Below are experts of layer 7 (counted from 0) of a mixture-of-experts language model. Rows are named router (the router's row for the expert), gate (a neuron's input weights, with its number), up (a neuron's input weights, with its number), down (a neuron's output weights, with its number) and show model dimensions 0-127. Each number is 128 + 32 x the weight over its row's rms, rounded and kept within 0 to 255. Numbers have three digits each.
After each expert's rows: "comes after" lists some tokens at least twice as common just before its tokens as in all text; "comes before" lists some tokens at least twice as common just after its tokens as in all text. This comes from a sample of Wikipedia text that the model never trained on. Tokens count by the router's weight.

# expert 35
router:067137116175155123160116137104119179123100134102127158110111120085144111171133114117148108123093155101101132112065065167103127134152126143175166176151124102123075169108090061093115092127101102104150092150128248068135139114082134104132116174105154120119108197097098153156063196134200136110195137154126144171147081128085134103147097091137099102135143125139149141140109133138143075178140
gate2:093083083156126142142099125133084140131051134151126122106093136096123105144118074130132107120156094154160107151099147147155136069132149113106158101113070100105157106136152158082066092157176117110173139126171151103084163145112122091099188119120175124097094225076063102170084131095169142099174090106135125154159092181124107157177151106156080083175160142114065131146089152141100121168124
up2:116153112090150127091114126151183092113069198144109119069088120157123102102086137130134111168179126167132092181113134197134082143150139066118167104138076124053141146139096126175092141085132169157120166136094143117065132086136135152097154078116155186125108139195109175097119132077163135163142100102096115150112164138162151086137135147128116167155107125083134202155105198168134174125110
down2:154105165074105173062094172150120106090116151169131117138145116116115136154127098163092093161150133148133119113096094117140128105110121117175174094128163149116125119110106126113147127182141181078118110143119150105133152131175137148127138123108072129154137081090112111152140129125167123139123018202120130115094071157163129144189180086150129014147092126132159116109169107139103191080211
comes after: " the", " a", " ", " on", " to", " his"
comes before: " of", ".", " in", " for", " was", " years"

# expert 32
router:111147119197131142184140148111128128149081125100145198116134079122114115158081130132135096139122095117083144121119041168131076145105128159182101114109147165122095191148108091106069069148107144120142130131140141075111143077033174149083120132151162134105120155128124126133129190150211188097138149101114179141157081135132099154118112131110062070126125116094152184130078155092119120121150
gate0:153092098172143122111114081152072080170099133061180145169162096109181135145135113146163188149115137125140130158119127134106131116184042104165147202132113132145137176131104139085143127120110164155048146148098172120171141107089148153123107121131187131096096144171104115139139156095150161107137153149165066089061093167073132155138115167109097079163130201104147109147097136134175100131150
up0:166151121086105114164117112134120143093193123139123125146129134121196120173144155153133097162122095167101077198150133167109098108127152158113180062094116100126111090109143120095102030091106121136082096123124139125056144154091098135071132118052135232129183100105104119107130103109079153152143170132090103128188133138142134056123100171117142120121068116142140129138083108128105142110161
down0:127083173094154120220116126091112141115136126170090083150121191116098096093110110168117125143101137146133105130131157209170106124158150148117075169133144136169112142095218128083126141150172128061087141095124147151119096168094138094096135155159167117097135114143203086163113108092113149157140220089112129070103130124108141078163107093131149086110156127138141067115084131140176134155112
comes after: " |", ",", "\n", ")", "\n ", " It"
comes before: " |", " a", " also", " been", " an", "W"

# expert 4
router:118104112210150095152119107142159123133098132151161118105116154087095127149122097147099117096074164147084096103062107135087077104115135092143160114106113164124057120126143081133081096138098134115152150143102157050163108110116132155087080129129132072108107174115110156160108162155207180068149161077145131153138111116101123078181084063111139072082173127172145125115097127144167068117105
gate1:124136113206123124177129107126172136176085168117142132124129173149137106079153089120142115177130172118090126079095088122141098143113129061141139106109067090108115131122129061103119148104113132106140165112112152109136106158066132164143115148142223070140055121139081178106106151134209102186111118123078065133172154120069168088145158161134128070125130099089152123149147154124156111085132
up1:115157130155130112206121112145162113172083169138139110119096183122142108035160102096130134205134176129112110047077123078136127091089139058101142119122064104090120118148120126099095145106087093128128136133133149136186114140104134140150096137148155092124079135138075179093131133141193105176119098100095103138157200090096126108154145184144117094175128110093131098114153183125147110079087
down1:140094141144130075170171096165122142114140100098183116159121172074171089107085095129123163141168142109128209119191134130103116138124111082116088139148083122110153172110153103104127157125120122092112072128075128124132152154165123066108088107112135149043090122056167233129124094115133109110088149137086134146174100171129176138091109157160119137179133160125125130143128130172132127052082
comes after: "\n", " ", ")", ".", "==", "–"
comes before: "\n", " ", "|", "-", " |", "=="

# expert 38
router:098133119188137129169096137072115163164094128095134168103130096071134113144081111123137115102096147096071127076064053140093098151138111117197146140140141107165103173115101077095097100128096127116137126161107206063120130130058121133104109183131175121103113194118105144126069210125185144126174137138121148161140082130065131111129112092106091102088133102138154166128102128086149102144129
gate1:119150088249195077108084156141120163114155131097119154127147085092136129111104119127097122087120076111115136123089155125145166146179067078122174091131148076136064152107064095116120117127123154144142168158105162110140067126094135038115142119132130140113093144192108143160150181104122121112114164094184123153118131075123116073138139110124122066068109132176140144175150124135152107147120
up1:141131091191159065119123139157156222128117154134147136173178116098136101181096128172134108070196105147097117099114135123157131106180066140105170152087102086081114140120067079104111163104101107169116124161137147122135099157093171066145163104180129106102077120157120157099173132099083137156113133103204161169111165143121071068158100124129124117117162136173150128129138106097128131137073
down1:168133146103118130096203096172122085128174134122112165081087131159108157165106179118198200149163155127136192116155109080100109087133099119090084140133114125121181106149074184104151110151132174146107180138131103159138175183187168130138085108134116192137173127132127129125100119177109060147151149080113122171152097151159137173142140139132131091158177167145158154192156115128110114113182
comes after: "|", ".", ":", "0", "1", "2"
comes before: " |", "%", " km", "1", "5", " ("

# expert 11
router:089120116194150132164081125099111163168094119091113172117142109058134114151091125134128105111098161090086120095064054143104114137132114114196142149134135111159097176118099066094112102116101125114139110150124228059141125123070123125102098191117181135114111199105123156118074208123184140124165137146117130155167098128071125089145120088095097098103131115152146165113112137094139091130126
gate0:080114158155091155176139149129108218138023136143150140124115069077133136140132141084157168196156222127145109074108099138081103086099111102151125119109116093142137140078122110117118123142108124103109112089106195107127077187127133128110116138120135103147072121105118169124162159116135108173108109167135144116092161087106118123199105137133129145140135147176165168156162114101211091091108
up0:120123184112132082145126195131120151154092101158098125114162129161104144168098116142118148135137163132110120135076110114132192064154147119117216117111103148077119136119197108164086140146143141107074104089079122123148020172149168115141140132142143086141191116101123141094167127149152120083108086128191099110129131143124113134181113087142176087159061171116131138100143114051128131067153
down0:104142119114129092090137137111135170089135143116135104175081103180146136116092160175181080097092136136087162105068125194174140172152142175074113083121107111171149143175091098152155152053139140146083102162121043123114088150125174134127166142140130164110153123086100093161126093086074163152147169128092049165101102103161125115150130166150141151109144122092147133119145133147174163049140
comes after: " the", "|", " (", " ", " 0", " The"
comes before: " of", ".", ":", "==", ")", " and"

# expert 33
router:086116113185157128169090131081117162160082127104128170116135101070129108145080115137145111112096137084079113085067051151098112140135111121220149145125134107157097175118114071106097101114093130106138128151128219047134124124066113137101104175133188107120121189107116160133082208124183146110164148142113147133156094125063135102132112106123091107086136106143145150131103136093144095140115
gate1:166090133126164058125191114079039119150083137158139075078092163149130132138124174089160131121081159148171107101147109160126068116150062118097136161124108169141095127142061131165103128054147137049156160091110126082137127135108111117149165140173095142107093150132139139087134169133118112083165101139143139093169123150144135141200148159198127093176110109140150135139175153126187130116125
up1:140157146113113128140045102182188145074148109122112120117147079147118132061123171084099155123151150094083130156046170128107143180123171136132093117137162059103138156129124121078122117190108166194107145162124084134126127083089122137107138150075161134163096135060101117133149146085138108174063169030122083111144173147142181131104122131118126147133146154101128119115139111164137084113156
down1:141147128157116077126101107144162173086145057118099071135177174200135137107150167112121134102117129102090108130078118078046127100159146138135154169174120149168173114113152081139115174149155116170078140111151132153165131177095154041145146160098164091100128161112090127128119171113141149138162092121095180144128125089105125115118127061082149152094199117125143123168188108171171125124079
comes after: " |", ",", " 0", " 19", " 195", " 194"
comes before: " |", ",", ":", "–", ".", " 0"

# expert 5
router:086130127195136135172100127078118149148101121102123172105127102071139092149088133135116113109102147102111113105062055166090111147134114120220149153133146102147071173106100075102091110114104136125116124150109196060133132114047125130121121179123180117109110186121125161128071222099182142113172133139114132151135099123061129095134093101092090113081112117135143161126095133091129091137109
gate35:112085142145173091164115086161140152076110146135156149135125155086186076193138117183117137129066131086142134155151088135098130134156148213153147133138056147118124108120155135109133165166110053151108129140112113122036113053111132108087068141099098155126131185155175114143128159140127181101160125118131157161180131085135098124100125113148146081086152066111069120122109161160142079125144
up35:128122123141203186124092126145140157120111142072149186138117193127123088165110137124108091125104150107121124133164132105112164109127156170110068138142114103181147136088157060097144177124078108131062147137100114098068136087099168099142105188090139136182087170210138092171125122124105174166142121088079118150150082069146126109151095111135125122085130083173147116194156195125114129150142
down35:160112132122110108109155111208124168082092122055115163127138097148155160139095124103138125101166046116161090122151201141067174114226152134127097134147087143156143139143161171127122184130188119149117106099137107172108106160134125117096090120197106152100208138122124152101134129180164080116085114136178156116166145157118102147147138150162130108133115109128193093197103144158101129102156
comes after: " |", " was", "ed", " is", " he", " 0"
comes before: "|", "\n", " a", " the", " been", "-"

# expert 19
router:080127110192158139172090138094113155147086127100131171110140096065135111147081131126113104115112147099079110095060065133105109132139116116222146142130136106145090185107111054096107094119091126112138119145107217053136126126077112127109126192138191114128108178114117158125076204103173140110170146129123139142165098121072143101138107103109089093095130104135143174119122133097149087145111
gate1:131116087173138117063053067098157110106109167082111160137156158159106110080121192170153113107133114123130047089138086089180104161085160105106119109106105115125105146161080094144124085120089122179180163149132180121098089096102070157119144093143144180136124185130072120099106120142134074132108099179146138180093125097164106150123117159127184088111105104141133133124167170073139176145130
up1:130175117132102121119125118092149042121112123105175122165121153132104130135129125106119118152151030135102128082134121083176121178076131086090162127076133057140086077162106125096110133114101124091166155098129113117155086135135120105208086152165177201133180150179154108155146096110119116122105097153122146098121167118177101113102160120055122163166106094105148191149163074147110167115091
down1:048133093149173149084105047153141128109137081147101077142136130147094126092160132170091126114136122119180118112158171140109107096142059149089094190117126138153040109100111097133194144096066144134104091124099092122119095152122130121077092137087101086085128101093081071133180169178151143113101140151140091060135098139149121120140153123188101137137134169134098090156122091131137117119192
comes after: " |", "|", " ", "s", ")", "|---|---|---|---|"
comes before: "|", " the", " and", " ", "th", " which"